From a checkpoint of a small mixture-of-experts model trained on Wikipedia.
Size: 13 layers, 32.1M parameters.
Below are experts of layer 6 (counted from 0) of a mixture-of-experts language model. Rows are named router (the router's row for the expert), up (a neuron's input weights, with its number), down (a neuron's output weights, with its number) and show model dimensions 0-255. Each number is 50 + 12 x the weight over its row's rms, rounded and kept within 0 to 99.
After each expert's rows: "comes after" lists some tokens at least twice as common just before its tokens as in all text. This comes from a sample of Wikipedia text that the model never trained on. Tokens count by the router's weight.

# expert 12
router:62 57 58 47 51 58 40 54 58 69 47 54 50 43 37 51 73 53 48 31 39 63 41 35 56 53 47 55 59 61 57 43 62 28 67 60 54 60 37 24 43 69 68 55 60 50 57 53 58 44 58 58 44 73 49 55 71 53 57 56 80 34 53 46 71 38 63 59 57 56 38 46 60 41 61 49 60 48 49 25 58 64 54 70 50 34 42 65 59 49 75 50 59 36 51 44 44 67 53 49 45 63 32 49 72 52 43 47 37 56 63 73 39 39 63 50 59 58 35 72 51 78 45 32 39 21 49 38 38 39 78 68 37 47 62 48 60 56 44 38 41 32 86 45 34 58 47 57 60 50 48 57 55 39 65 53 59 55 37 43 51 39 49 76 40 56 42 41 58 41 53 37 50 30 62 58 36 58 33 32 57 44 55 60 35 44 40 36 43 36 27 59 53 52 46 33 59 44 60 53 41 77 32 29 59 63 42 26 42 47 33 72 59 48 50 54 25 43 52 82 46 56 62 34 53 39 39 55 55 40 41 54 43 56 68 48 37 53 57 49 50 42 40 55 46 52 50 35 65 44 55 60 57 41 26 43
up0:60 60 52 55 62 50 38 84 61 52 36 36 34 31 33 29 68 58 64 24 31 32 74 64 53 54 39 32 68 78 56 40 59 64 67 39 47 69 52 26 41 44 49 44 43 42 47 44 82 47 53 35 41 65 44 36 36 54 37 45 22 67 36 61 61 61 85 52 51 46 65 36 62 57 61 35 59 55 62 35 30 52 54 68 50 56 48 44 54 32 69 54 54 36 42 48 28 74 58 44 59 26 26 50 56 45 52 53 47 51 69 49 54 52 51 56 59 48 39 49 53 73 49 48 51 55 48 45 55 47 55 53 53 42 60 37 66 51 42 47 56 71 70 64 50 63 69 69 43 45 46 67 59 44 75 56 46 43 39 50 54 68 42 47 43 38 58 48 58 44 37 31 48 41 52 62 35 50 34 44 36 41 33 69 56 41 43 52 49 58 54 44 47 29 54 31 49 42 53 53 51 48 39 34 52 63 44 42 56 55 49 41 50 28 49 43 50 50 64 61 54 51 63 75 35 56 28 41 62 40 46 68 66 47 68 53 57 55 66 30 60 38 46 56 48 52 78 60 40 57 62 48 49 52 45 41
down0:37 61 63 50 41 51 65 59 49 44 54 80 67 34 62 48 61 43 45 66 44 53 56 60 46 56 49 56 72 41 63 41 49 45 70 45 43 41 36 55 54 73 51 58 59 44 24 20 32 45 52 55 56 48 50 35 57 35 44 41 48 39 53 51 34 54 23 25 57 49 40 53 50 61 50 56 51 62 44 69 47 36 63 43 59 65 49 49 51 41 32 28 50 60 65 55 38 26 42 49 62 62 66 38 79 57 85 30 39 56 22 51 58 55 49 57 36 53 41 58 45 34 38 46 42 63 71 47 70 71 50 41 48 48 51 43 55 48 58 16 45 55 56 37 43 50 56 40 63 57 63 37 40 39 56 53 35 32 60 45 46 43 58 41 43 51 67 28 74 56 52 61 47 22 54 72 51 45 64 55 57 48 49 47 74 46 58 40 54 65 40 39 61 54 53 56 55 62 54 36 63 73 45 70 58 44 48 48 50 41 49 29 43 64 80 33 45 28 42 55 44 44 48 33 63 49 55 59 72 63 50 47 62 59 31 55 30 47 48 68 38 54 50 31 57 59 37 36 51 50 63 41 45 28 56 47
comes after: ".", "\n", "==", " ==", ").", "\"."

# expert 10
router:56 76 53 43 50 38 48 64 56 45 23 64 65 48 52 43 64 68 50 30 24 45 45 54 55 35 34 54 57 53 52 64 47 46 63 62 28 64 61 42 42 37 72 60 61 24 59 49 63 36 39 53 76 82 60 43 46 40 67 47 74 49 41 57 55 47 52 45 49 55 39 29 41 39 57 60 50 46 65 39 67 60 54 33 38 46 44 63 49 55 46 36 75 27 39 43 80 58 78 39 49 48 47 48 50 60 64 48 54 59 51 71 25 41 48 57 81 58 44 53 25 68 58 57 51 49 65 43 54 46 51 53 52 48 55 47 45 32 40 38 55 60 58 53 31 60 39 38 62 28 47 55 60 27 43 41 46 40 45 66 63 62 45 57 39 59 55 26 54 48 48 43 50 33 30 43 41 44 35 51 42 46 58 79 41 53 46 27 33 62 27 61 40 38 55 76 51 51 62 68 52 39 39 64 50 68 48 49 52 46 51 50 40 41 58 59 56 30 44 65 58 64 48 68 67 48 36 54 45 51 60 35 37 53 39 54 47 68 56 51 29 37 49 54 35 59 65 45 43 61 29 49 50 45 36 52
up1:49 45 36 60 65 50 30 62 77 53 57 37 52 41 53 29 68 60 40 43 66 73 63 42 65 71 33 57 38 51 48 36 72 33 62 63 59 47 42 36 46 56 54 42 56 44 34 51 48 35 60 53 56 41 70 49 60 33 35 39 46 32 46 50 70 37 34 45 48 64 50 50 21 40 74 60 62 47 44 35 53 59 59 82 37 28 24 51 60 56 62 63 70 56 58 51 62 63 37 52 72 38 37 41 30 73 60 52 41 47 64 53 63 55 66 47 72 69 48 62 73 53 50 42 79 47 46 40 47 62 68 65 48 57 26 61 51 47 35 30 54 34 46 54 42 32 51 65 43 49 30 42 53 42 45 51 56 60 73 51 49 50 52 67 64 45 56 60 54 49 79 39 59 61 43 38 43 69 29 37 40 44 57 49 43 55 52 48 51 47 43 67 46 47 50 62 37 52 67 59 60 43 68 42 42 54 50 65 56 61 46 53 55 40 38 44 72 50 25 54 49 49 52 53 44 50 53 32 59 62 72 23 52 39 66 54 55 60 41 63 60 35 58 49 41 43 50 38 52 48 31 39 62 59 37 64
down1:47 32 55 69 62 47 62 34 38 41 45 46 48 22 70 63 49 59 47 19 49 53 61 68 70 43 51 46 51 42 54 25 58 56 62 68 51 48 49 35 40 66 76 29 32 40 70 47 52 33 60 44 27 44 57 62 45 49 46 54 59 50 54 46 38 70 49 56 66 42 36 52 44 44 67 84 62 51 44 54 60 59 47 55 54 48 48 60 56 57 39 54 34 50 50 40 69 48 48 59 62 44 66 18 49 40 23 54 62 66 30 73 60 46 56 41 59 41 53 51 54 38 60 51 66 69 41 40 66 33 23 43 61 45 42 44 51 36 27 53 54 66 55 62 52 34 41 23 54 55 70 65 53 55 43 69 32 33 48 65 62 59 39 44 46 74 35 36 48 82 38 36 69 49 58 40 58 59 45 45 42 32 50 42 47 76 39 64 60 56 56 48 46 44 50 54 48 52 50 70 28 43 43 29 52 72 34 48 41 53 37 76 43 62 60 42 60 44 66 44 58 43 51 48 43 57 40 66 47 44 41 54 42 58 43 45 76 46 53 53 54 46 54 57 66 47 54 56 52 40 54 48 32 47 54 53
comes after: "\n", ".", " was", "'", "==", " as"

# expert 56
router:28 48 49 59 43 47 40 75 57 77 51 46 51 36 28 56 46 57 48 31 47 61 58 28 66 50 52 51 44 67 54 61 49 35 64 61 47 43 29 26 29 72 52 59 45 41 55 52 46 49 37 57 48 72 44 57 66 30 50 29 66 58 64 17 52 50 62 33 54 55 59 52 37 36 58 48 41 67 50 58 72 54 65 58 41 47 46 56 50 43 59 34 55 53 38 44 51 93 42 54 38 33 61 58 54 62 49 53 45 45 68 39 43 72 56 56 66 66 46 53 52 60 50 66 64 47 55 40 47 62 66 42 57 69 39 57 35 59 47 56 56 50 64 51 69 51 46 41 70 58 48 57 46 58 59 49 60 62 43 61 65 57 34 68 48 55 57 30 48 34 50 47 46 49 63 39 57 50 46 38 62 39 48 48 45 59 41 37 47 68 54 42 55 70 61 26 51 44 44 67 49 48 46 36 27 60 54 50 52 81 48 29 40 47 72 38 55 52 36 63 49 50 32 29 22 58 50 49 55 50 52 41 36 61 41 61 31 59 30 68 60 55 15 60 29 52 61 48 51 52 51 55 64 46 28 30
up0:34 44 56 60 44 43 43 60 51 84 34 50 45 53 46 52 61 56 56 44 34 54 64 35 55 43 55 52 48 57 65 38 50 51 39 46 53 59 42 31 63 39 59 63 47 30 63 25 63 39 40 40 44 39 53 67 71 50 71 54 41 35 42 68 39 49 76 51 46 48 60 29 51 42 65 57 51 59 59 60 76 57 35 59 48 44 54 51 44 57 56 39 44 42 46 20 45 55 27 57 78 48 54 39 51 66 43 69 40 68 42 38 59 55 42 37 47 54 36 70 63 42 43 29 50 35 39 74 51 43 40 48 47 51 58 38 58 50 53 60 58 41 48 53 38 55 57 54 45 64 55 45 32 66 49 61 41 53 20 61 42 76 57 68 47 51 54 46 47 46 67 66 53 45 53 42 57 47 67 48 51 40 41 43 57 70 59 52 56 49 58 33 56 33 63 46 32 65 42 46 60 59 62 36 19 24 50 42 53 77 57 63 57 48 49 51 53 48 55 48 76 59 33 40 41 65 45 30 43 51 28 47 39 72 32 42 40 51 50 38 48 44 46 94 33 52 47 43 28 58 66 68 51 62 64 39
down0:80 48 45 61 56 58 30 44 59 59 65 56 42 50 69 46 26 42 56 40 51 44 54 61 62 61 33 47 55 39 47 54 62 44 46 42 50 42 57 53 54 56 50 48 65 49 36 54 49 60 49 49 42 63 61 45 64 63 41 43 32 41 40 42 15 62 70 68 61 46 31 55 26 69 47 57 42 40 39 54 50 42 56 44 86 66 52 59 71 26 43 54 51 73 45 51 51 33 52 50 50 54 63 26 59 38 34 37 53 30 52 73 49 59 39 45 37 39 81 54 56 49 58 51 56 59 48 49 57 51 30 52 39 40 47 51 46 60 60 59 28 40 56 47 30 45 51 37 55 56 63 33 48 67 59 34 70 42 60 49 60 51 55 56 32 54 47 49 45 66 37 55 38 63 40 49 59 51 43 58 50 68 26 42 73 47 49 66 39 60 39 40 46 62 61 41 70 61 39 47 52 15 72 56 60 41 59 47 40 22 56 55 58 47 51 64 43 52 59 55 49 37 30 38 70 31 64 41 42 38 43 53 42 59 52 78 54 87 35 47 36 44 58 67 35 43 59 61 70 54 58 50 50 33 52 35
comes after: "\n", "\"", "===", " Year", "==", " ==="

# expert 13
router:42 66 47 46 55 43 53 40 57 54 39 42 64 41 42 56 70 52 78 53 28 64 37 50 69 45 44 52 53 53 60 58 47 39 72 54 63 41 42 33 53 37 53 45 71 35 58 43 55 51 53 41 57 76 44 43 53 41 51 29 52 43 52 67 61 60 51 44 44 73 49 38 36 45 48 46 51 57 57 49 92 65 49 48 50 34 40 54 35 53 72 47 53 56 34 17 73 65 50 40 44 43 34 54 55 63 54 65 58 57 47 49 21 51 63 50 69 57 46 41 53 56 42 75 74 31 41 62 43 58 65 67 57 73 75 61 33 52 54 62 52 38 36 62 45 56 44 45 45 39 53 63 68 58 56 24 47 50 49 68 43 66 35 40 59 49 35 46 52 49 72 56 42 46 30 29 73 27 41 40 41 32 62 59 37 65 53 43 43 51 60 68 40 38 35 57 62 37 45 57 57 37 51 51 36 59 69 54 59 62 45 50 45 47 63 71 53 55 35 47 63 66 36 43 63 59 37 60 46 49 62 43 48 72 43 55 48 65 44 62 35 19 54 53 48 53 69 56 54 53 42 40 47 66 40 25
up1:34 61 49 31 58 37 42 34 44 52 33 56 69 62 44 49 67 33 58 57 44 66 41 62 49 59 38 52 60 41 44 57 46 41 63 63 61 64 24 35 48 62 59 26 49 48 58 49 37 31 40 47 43 47 60 79 45 55 27 68 49 48 59 39 56 66 50 46 60 50 46 43 39 39 38 44 43 48 61 37 39 40 52 37 27 55 41 34 67 43 45 61 58 49 44 25 74 39 54 65 39 44 56 54 48 43 55 40 63 34 57 64 60 51 47 40 68 41 34 67 83 56 31 46 44 38 21 47 56 45 45 68 65 62 60 42 53 52 61 59 40 57 55 66 36 61 65 72 54 48 38 58 59 69 90 47 41 67 54 51 30 58 56 60 33 62 50 54 54 41 60 31 59 59 69 55 32 65 30 35 55 45 76 56 40 51 36 44 52 64 58 58 76 62 38 58 62 62 37 42 36 41 52 39 60 48 44 42 58 47 40 65 49 32 60 42 56 47 56 37 42 37 39 41 58 60 50 37 57 59 50 51 53 46 64 59 43 55 49 32 33 48 46 52 66 29 52 51 43 48 45 11 47 41 43 27
down1:44 39 77 58 61 56 36 54 60 50 32 44 40 19 51 45 44 51 50 28 26 61 69 54 32 47 45 57 54 68 52 48 55 72 34 49 42 44 52 37 48 66 36 35 61 42 59 54 54 36 40 47 50 23 45 32 52 52 13 36 33 47 49 51 65 41 40 54 50 45 58 62 62 54 50 53 45 61 39 72 30 55 38 45 40 54 47 59 52 50 51 56 55 50 44 39 42 74 60 17 57 52 63 49 44 81 13 55 40 32 51 71 61 54 43 69 55 76 55 54 59 32 53 58 64 40 58 68 50 59 43 43 29 40 56 61 57 58 35 34 50 45 62 47 62 62 47 78 45 45 62 40 43 49 47 53 65 55 39 29 44 52 55 55 63 63 67 56 48 53 35 54 52 64 52 51 65 56 49 65 67 37 52 49 55 64 61 53 72 47 54 57 49 59 30 44 45 42 40 54 43 55 30 26 54 58 47 28 46 39 46 53 42 34 64 67 44 62 48 64 60 44 41 46 39 53 44 36 60 14 58 47 48 60 43 42 49 39 66 82 70 56 52 47 47 62 47 45 44 30 50 71 37 48 44 44
comes after: "\n", ".", "'", " was", "==", "==="

# expert 57
router:40 50 54 56 51 36 47 63 59 79 32 56 39 49 26 65 63 42 39 32 58 72 56 41 58 42 44 56 51 49 30 62 54 64 63 55 49 48 38 36 54 64 44 69 62 63 42 57 41 44 56 46 45 48 46 33 51 36 37 30 61 51 37 23 57 42 80 41 64 48 53 48 62 50 63 31 44 50 55 41 60 41 39 67 54 30 36 75 48 41 67 48 49 69 31 56 59 69 41 51 52 40 63 61 29 54 44 65 78 52 46 47 55 50 48 54 63 62 35 58 43 38 48 36 56 37 30 45 46 35 62 43 52 45 55 57 39 62 62 28 42 30 67 71 51 42 58 53 60 57 57 64 49 42 51 39 84 40 44 70 51 44 56 66 34 74 41 27 38 35 54 63 48 30 60 51 74 49 33 46 50 33 41 60 21 63 55 52 50 49 45 51 54 53 58 31 74 26 59 58 35 65 54 35 35 61 27 43 60 60 48 60 53 65 55 48 75 66 63 72 45 51 41 44 36 56 44 43 55 35 52 47 52 57 46 56 40 52 50 69 67 50 49 51 37 46 36 41 41 39 54 66 49 45 38 35
up1:45 67 48 62 67 79 44 52 61 53 59 70 54 51 55 63 64 49 51 45 46 44 77 46 49 52 49 74 33 76 41 65 54 38 58 68 50 65 53 44 42 58 46 65 63 38 63 61 59 49 57 33 31 73 58 44 55 42 31 61 58 38 56 24 44 46 50 51 46 50 50 62 40 63 74 25 37 53 84 45 60 53 50 46 55 46 47 56 43 56 47 28 45 44 43 47 38 66 49 48 56 73 37 19 51 47 56 59 59 35 66 57 46 39 59 54 35 70 43 60 50 57 41 44 29 46 86 43 51 56 61 52 54 58 56 66 62 54 44 23 51 52 55 27 39 49 49 44 62 42 81 53 40 34 31 66 63 50 43 48 33 39 44 50 51 63 58 54 42 49 41 54 52 57 47 42 48 57 34 52 65 40 64 63 56 51 69 53 46 47 49 55 40 35 50 63 47 31 81 61 38 55 59 40 53 75 42 35 44 47 54 69 56 66 54 34 48 55 49 53 52 53 34 57 46 49 26 46 35 51 36 37 57 66 41 34 48 49 58 75 58 45 72 62 45 52 44 55 35 74 33 45 53 68 76 39
down1:33 51 36 28 81 42 51 35 49 18 35 53 54 61 40 54 50 48 30 34 35 50 65 53 53 57 53 76 39 34 58 54 40 48 32 41 52 53 42 41 50 43 49 44 61 41 57 49 45 49 51 30 45 60 58 38 26 27 46 60 59 42 64 61 53 57 69 45 33 53 80 34 40 41 53 60 50 54 49 44 68 52 52 60 60 43 67 39 57 68 45 28 51 47 54 50 54 68 23 62 45 58 49 46 31 48 58 61 67 56 55 54 67 54 65 43 45 59 63 42 47 29 56 49 50 51 61 53 36 42 54 52 48 31 60 48 55 44 41 43 76 57 72 56 52 40 49 45 54 52 71 48 66 67 58 47 60 41 45 43 51 49 24 45 43 59 43 47 36 62 41 61 48 37 47 63 52 70 33 33 61 42 36 47 47 24 55 52 72 40 61 45 37 52 54 46 42 34 57 55 67 65 40 46 38 43 45 39 62 92 53 66 39 58 52 41 38 60 39 35 50 46 41 47 54 44 63 54 56 72 36 72 76 56 44 25 57 56 72 82 48 44 45 52 55 78 48 55 28 42 61 49 64 44 33 45
comes after: "\n", "\"", "===", " ===", " Year", " 2019"

# expert 61
router:51 42 52 49 53 29 73 54 56 45 40 46 55 45 40 47 56 43 36 41 40 46 40 32 78 47 57 54 61 61 43 30 55 53 64 52 34 63 33 48 62 60 40 42 41 62 53 45 56 58 31 31 39 48 33 37 72 47 31 40 68 61 46 44 58 33 53 33 78 35 47 57 48 62 58 39 39 39 55 59 38 43 43 35 49 39 53 48 57 50 67 29 59 49 56 50 73 73 77 61 55 43 57 45 37 39 41 43 38 39 65 63 31 53 46 57 71 40 38 38 52 63 50 33 56 51 39 59 49 48 43 51 70 35 39 55 52 44 38 56 55 29 51 60 57 47 31 36 72 57 49 44 64 26 43 46 63 56 37 42 69 61 53 50 62 60 46 36 52 40 35 51 37 46 27 45 44 49 53 52 52 63 44 52 57 43 74 33 66 57 42 67 51 73 69 30 64 55 76 48 48 35 50 42 49 61 50 61 69 55 36 59 49 45 66 32 41 26 61 68 34 65 30 40 59 60 50 43 26 26 59 68 35 46 48 66 54 51 73 58 50 37 55 50 70 69 49 73 61 51 55 61 57 32 34 33
up0:38 46 51 52 88 49 51 62 54 36 41 47 34 63 58 54 67 40 61 23 29 54 42 35 64 48 45 33 49 46 52 43 57 79 65 69 32 33 57 26 62 41 35 60 48 55 72 58 30 48 55 67 37 62 13 64 47 43 50 54 44 47 67 29 45 43 39 68 30 42 44 63 49 51 66 30 42 38 50 35 43 42 63 36 73 49 45 50 56 73 44 36 50 36 38 51 50 63 68 39 55 36 48 47 38 48 37 42 57 51 49 63 44 51 61 46 72 67 45 43 60 53 45 53 51 16 57 52 55 43 56 45 39 46 53 29 64 60 45 44 61 42 57 45 39 49 55 41 59 43 52 61 61 55 48 62 43 54 43 37 46 45 65 52 56 55 40 47 47 23 49 39 48 58 66 53 30 40 41 39 54 50 46 48 45 35 30 52 83 39 52 41 61 67 71 53 49 58 63 60 69 50 47 52 39 68 61 54 34 53 67 56 62 51 48 43 44 66 67 45 46 69 44 27 62 64 32 77 35 49 55 55 51 50 28 47 60 54 39 71 58 59 66 51 27 49 56 47 70 63 40 62 44 45 49 71
down0:68 72 59 39 61 50 42 44 42 42 65 56 22 56 37 63 32 29 68 58 58 42 35 44 68 62 40 60 21 20 66 52 60 40 65 44 42 37 50 51 61 52 47 67 55 52 64 36 41 41 55 58 55 40 54 52 48 38 54 34 31 43 45 52 44 73 52 68 57 51 48 38 39 50 64 51 45 48 55 47 43 32 56 50 57 62 30 50 53 57 59 57 37 47 73 54 41 44 54 45 61 45 32 42 29 46 50 51 71 45 43 50 34 28 47 66 38 49 53 51 63 39 28 44 52 37 56 34 63 47 43 46 62 45 64 37 35 63 46 50 58 23 36 31 50 49 66 66 58 52 52 57 49 42 48 58 23 53 61 54 69 57 38 31 41 48 57 49 70 59 63 52 49 60 75 57 56 56 48 40 54 55 43 42 28 47 41 53 58 44 41 47 46 66 36 48 60 62 49 34 58 25 67 60 36 63 46 72 77 51 65 28 59 50 48 45 62 53 46 60 51 56 79 67 79 28 60 38 53 21 59 56 50 64 19 74 29 44 44 46 59 49 34 59 33 45 56 46 66 55 41 42 54 43 51 55
comes after: " |", " ", " (", ";", " /", " United"

# expert 60
router:56 64 42 71 20 55 38 45 57 63 28 54 73 44 34 57 41 46 58 36 43 47 52 50 70 40 55 52 37 51 43 55 57 44 41 46 46 54 63 33 53 42 71 48 57 65 58 57 40 16 72 42 58 49 48 29 54 35 62 67 53 45 74 59 54 39 68 44 32 20 50 28 30 47 49 43 36 47 49 50 60 73 46 37 36 29 36 51 57 35 67 64 61 69 47 38 64 63 69 64 56 58 46 54 63 61 65 64 55 64 46 59 39 48 40 66 69 50 46 82 57 71 52 52 47 42 65 43 43 56 55 59 51 34 71 55 49 58 46 61 58 53 71 74 51 47 56 47 38 46 41 50 60 31 35 54 44 60 45 85 49 26 38 59 46 70 53 31 55 58 47 57 52 45 50 45 40 19 31 55 57 63 37 61 48 53 50 43 43 44 32 55 38 40 50 53 50 61 50 65 40 43 46 49 46 64 64 56 56 53 44 69 73 48 39 50 55 51 39 57 40 65 50 49 46 42 24 54 40 56 77 46 64 65 33 32 41 47 54 53 41 50 52 42 50 47 58 49 53 58 48 34 72 32 36 34
up0:36 37 33 72 45 32 36 45 47 55 43 38 50 41 52 41 39 40 39 39 31 64 43 42 57 46 45 59 64 47 56 53 69 58 48 51 50 44 50 39 43 33 70 56 47 50 47 56 45 54 64 52 53 48 49 52 37 61 53 63 48 48 39 49 59 35 59 53 60 34 65 49 73 75 63 42 53 68 58 56 67 58 64 58 58 32 45 42 57 54 58 51 33 59 54 55 36 76 57 42 47 38 54 79 39 63 62 63 60 67 61 43 25 55 39 45 63 60 49 66 49 76 26 72 43 21 38 45 48 54 36 48 43 39 44 35 49 65 64 62 55 37 50 57 67 32 52 51 46 57 45 44 49 29 57 60 73 47 57 67 38 56 41 49 58 57 47 49 27 43 55 64 42 59 65 57 71 44 58 55 63 59 40 60 60 51 51 43 22 31 39 54 40 58 35 53 48 34 20 26 35 35 61 69 56 43 56 36 39 48 34 63 54 52 35 45 41 58 47 60 31 71 46 44 66 48 43 41 44 56 25 65 54 65 58 43 57 21 45 68 26 26 41 84 50 53 36 41 34 48 55 43 59 54 55 37
down0:45 52 51 43 58 61 55 42 57 50 42 30 62 38 51 41 52 57 30 45 50 41 67 28 32 30 62 66 49 50 39 67 54 48 61 43 47 48 50 42 12 51 55 19 43 56 67 51 68 72 62 26 48 45 34 39 51 40 42 78 54 31 62 65 27 37 41 47 54 49 52 40 58 61 64 29 34 68 48 50 86 36 73 57 63 68 58 46 50 38 27 35 43 40 56 60 72 29 63 51 32 40 45 40 62 73 53 48 41 62 51 55 40 52 68 60 69 41 77 44 40 45 57 54 53 44 51 46 58 56 57 60 68 55 34 40 31 59 46 44 56 27 60 62 55 51 52 57 41 65 68 30 53 43 58 64 58 70 61 35 42 50 48 28 32 54 36 52 35 37 46 60 43 32 36 36 55 59 59 53 41 51 52 38 46 44 43 50 61 43 41 60 34 45 52 39 58 58 50 50 46 46 58 74 60 52 55 53 58 52 41 30 62 71 62 55 52 70 40 45 74 54 66 66 60 45 37 42 30 56 31 43 43 52 48 53 54 48 57 58 52 65 47 77 40 60 49 48 59 38 58 40 67 45 54 38
comes after: " of", " in", " is", " on", " with", " from"

# expert 52
router:53 58 36 50 46 29 29 33 63 52 49 52 62 56 51 58 42 46 50 41 53 34 57 55 51 45 37 46 48 52 58 71 50 52 71 57 37 58 45 29 63 30 68 52 54 64 67 47 45 42 54 49 66 59 36 42 53 26 50 64 56 68 53 49 39 53 42 60 34 47 36 38 54 41 52 32 54 44 40 48 71 51 55 44 51 51 47 57 63 42 80 43 59 28 33 58 83 31 38 47 52 49 45 55 58 51 53 61 49 39 57 61 58 35 38 63 62 52 32 61 43 54 54 50 49 19 46 60 50 73 37 85 59 72 51 55 25 47 59 32 42 52 57 80 67 63 42 51 31 48 60 41 52 35 45 42 65 66 44 63 58 47 32 45 47 52 69 51 49 53 35 60 35 50 52 48 30 47 44 54 50 39 45 64 47 73 50 45 53 54 52 64 51 47 45 61 72 43 42 74 43 34 42 53 61 66 56 39 70 56 38 65 56 73 55 50 22 31 58 53 63 71 48 58 52 45 36 25 55 45 56 57 57 62 44 39 48 41 45 67 40 46 40 54 33 70 75 46 38 72 42 20 70 40 49 35
up0:57 54 35 56 30 44 46 43 57 61 64 47 60 38 31 48 48 50 55 25 50 48 44 54 47 46 54 58 45 47 54 55 51 45 66 59 34 67 35 54 59 33 34 52 58 46 61 36 45 55 42 37 61 51 46 21 57 45 43 72 48 50 57 62 65 52 46 47 57 55 34 17 23 61 30 30 57 39 46 46 56 56 62 55 58 58 47 69 56 63 75 45 53 41 71 50 47 49 51 38 36 55 50 66 51 71 57 74 66 50 51 61 50 39 56 69 50 45 34 55 34 58 37 61 27 54 32 84 49 30 40 47 71 50 67 71 55 49 58 42 30 43 31 65 89 56 31 33 64 36 62 70 58 27 68 39 57 52 34 37 35 51 48 53 38 65 58 47 41 48 60 61 59 36 50 69 47 61 38 58 51 48 44 35 39 67 39 54 51 45 38 38 74 57 21 69 52 43 59 69 32 57 49 48 53 54 46 57 58 61 39 41 67 73 39 45 48 37 60 42 49 51 60 33 47 56 45 61 36 52 56 46 62 57 57 39 54 32 45 26 27 42 45 40 52 41 41 59 56 43 66 48 36 48 62 54
down0:40 50 70 56 39 49 45 30 46 42 52 37 53 56 45 48 37 41 51 41 61 39 38 51 45 62 57 55 49 58 38 46 42 71 49 34 45 54 39 39 56 37 45 80 53 47 38 69 50 36 60 41 62 67 63 54 47 53 41 47 33 51 62 29 40 28 45 46 56 23 73 67 72 56 73 33 50 37 15 57 60 58 48 51 48 60 55 57 44 52 45 58 54 46 43 44 51 32 40 39 62 46 77 42 33 38 47 66 59 46 60 54 36 68 57 54 62 36 40 70 58 77 43 38 49 53 63 26 40 52 51 34 60 48 62 56 46 35 32 74 42 45 52 63 48 78 62 49 31 54 49 37 56 63 35 38 37 53 44 61 44 43 50 73 40 48 47 58 34 56 48 53 37 72 25 48 47 45 48 55 55 54 40 76 71 47 20 45 37 68 38 34 49 34 40 73 34 62 48 43 48 42 42 44 55 46 61 39 54 41 29 41 58 56 55 47 46 57 69 53 55 57 45 59 45 59 50 60 42 50 70 39 49 32 42 59 33 43 56 71 71 34 37 50 28 41 58 61 50 38 54 53 51 50 64 84
comes after: " of", " is", " a", " and", " in", " are"

# expert 59
router:37 64 61 59 49 31 50 51 58 55 52 43 50 36 37 68 63 65 36 33 57 30 22 53 59 69 55 71 56 60 42 47 59 33 62 47 27 34 43 67 41 52 64 37 48 20 58 29 36 46 69 56 36 61 51 51 60 35 45 44 60 42 66 36 26 44 56 49 64 51 53 35 43 52 65 57 36 45 59 68 70 57 34 43 78 34 50 35 48 52 68 36 59 53 50 49 34 54 57 57 52 58 60 50 62 53 46 52 66 57 54 57 54 36 57 75 63 48 38 29 45 65 39 43 38 52 59 40 60 44 44 60 64 54 55 60 58 38 36 40 53 43 28 57 42 82 59 57 54 69 47 56 68 46 35 32 49 37 43 56 28 46 49 59 42 55 76 54 65 63 44 50 46 40 33 30 60 39 37 51 66 55 36 59 52 42 59 42 29 55 67 50 62 60 64 41 62 41 78 56 62 56 35 52 50 61 43 51 38 64 06 47 41 47 62 37 52 41 65 50 43 51 40 58 68 51 43 46 26 37 57 58 56 64 25 40 60 41 61 53 45 36 57 32 71 46 41 53 51 54 50 45 59 42 46 42
up0:34 30 53 56 61 33 32 54 51 41 53 37 50 49 44 66 55 38 37 31 51 51 37 31 53 44 56 50 56 65 52 47 45 57 58 45 47 58 71 61 34 46 54 47 65 53 58 48 41 53 67 36 59 47 26 41 43 72 54 49 51 52 61 50 43 53 42 69 68 67 39 54 51 49 45 58 46 68 43 47 53 39 43 35 31 51 29 34 52 53 28 35 65 40 36 20 59 65 45 52 54 65 42 54 54 65 45 60 48 43 40 42 57 38 47 76 74 69 56 55 63 56 57 50 49 49 31 55 57 44 83 35 49 69 56 43 48 41 50 75 36 55 49 49 53 36 47 82 43 34 49 38 46 52 60 55 52 41 25 38 62 39 50 47 43 53 55 44 33 57 52 53 47 53 66 53 19 44 43 59 49 61 70 37 58 45 54 60 48 72 64 48 57 27 49 24 51 61 51 69 80 77 43 55 45 49 41 45 67 33 65 43 36 33 43 48 65 40 35 35 39 48 51 52 77 49 38 46 60 36 57 62 77 45 48 46 43 54 42 51 32 29 34 28 35 75 38 57 44 62 30 51 57 54 39 53
down0:70 39 49 25 73 41 45 52 62 41 50 53 39 64 76 55 40 59 55 48 59 60 41 37 74 55 45 63 83 60 62 32 42 40 62 63 55 63 44 63 54 67 49 47 43 50 46 75 46 42 18 24 46 69 52 63 55 47 51 56 34 44 50 44 53 48 48 94 64 63 56 57 47 61 57 36 50 35 59 64 51 40 32 40 58 56 67 60 44 56 55 33 35 34 66 59 60 61 42 64 54 80 56 47 36 53 37 51 55 42 39 65 72 36 52 47 48 65 28 37 24 69 38 57 40 40 60 56 35 56 73 53 52 32 42 55 45 63 37 51 62 54 57 62 58 58 69 41 52 37 46 51 39 43 55 41 36 52 56 39 56 68 44 46 40 61 41 48 46 61 36 33 63 30 31 40 52 65 51 45 43 22 44 46 39 56 51 24 67 50 19 52 51 69 74 51 56 47 54 45 49 44 47 51 35 38 63 64 44 47 44 47 51 38 42 33 53 48 43 59 54 46 64 43 38 57 54 38 44 41 50 61 54 46 53 56 55 50 65 60 61 71 48 60 45 28 45 56 61 63 44 59 22 43 47 58
comes after: " the", " in", " of", " a", " for", " his"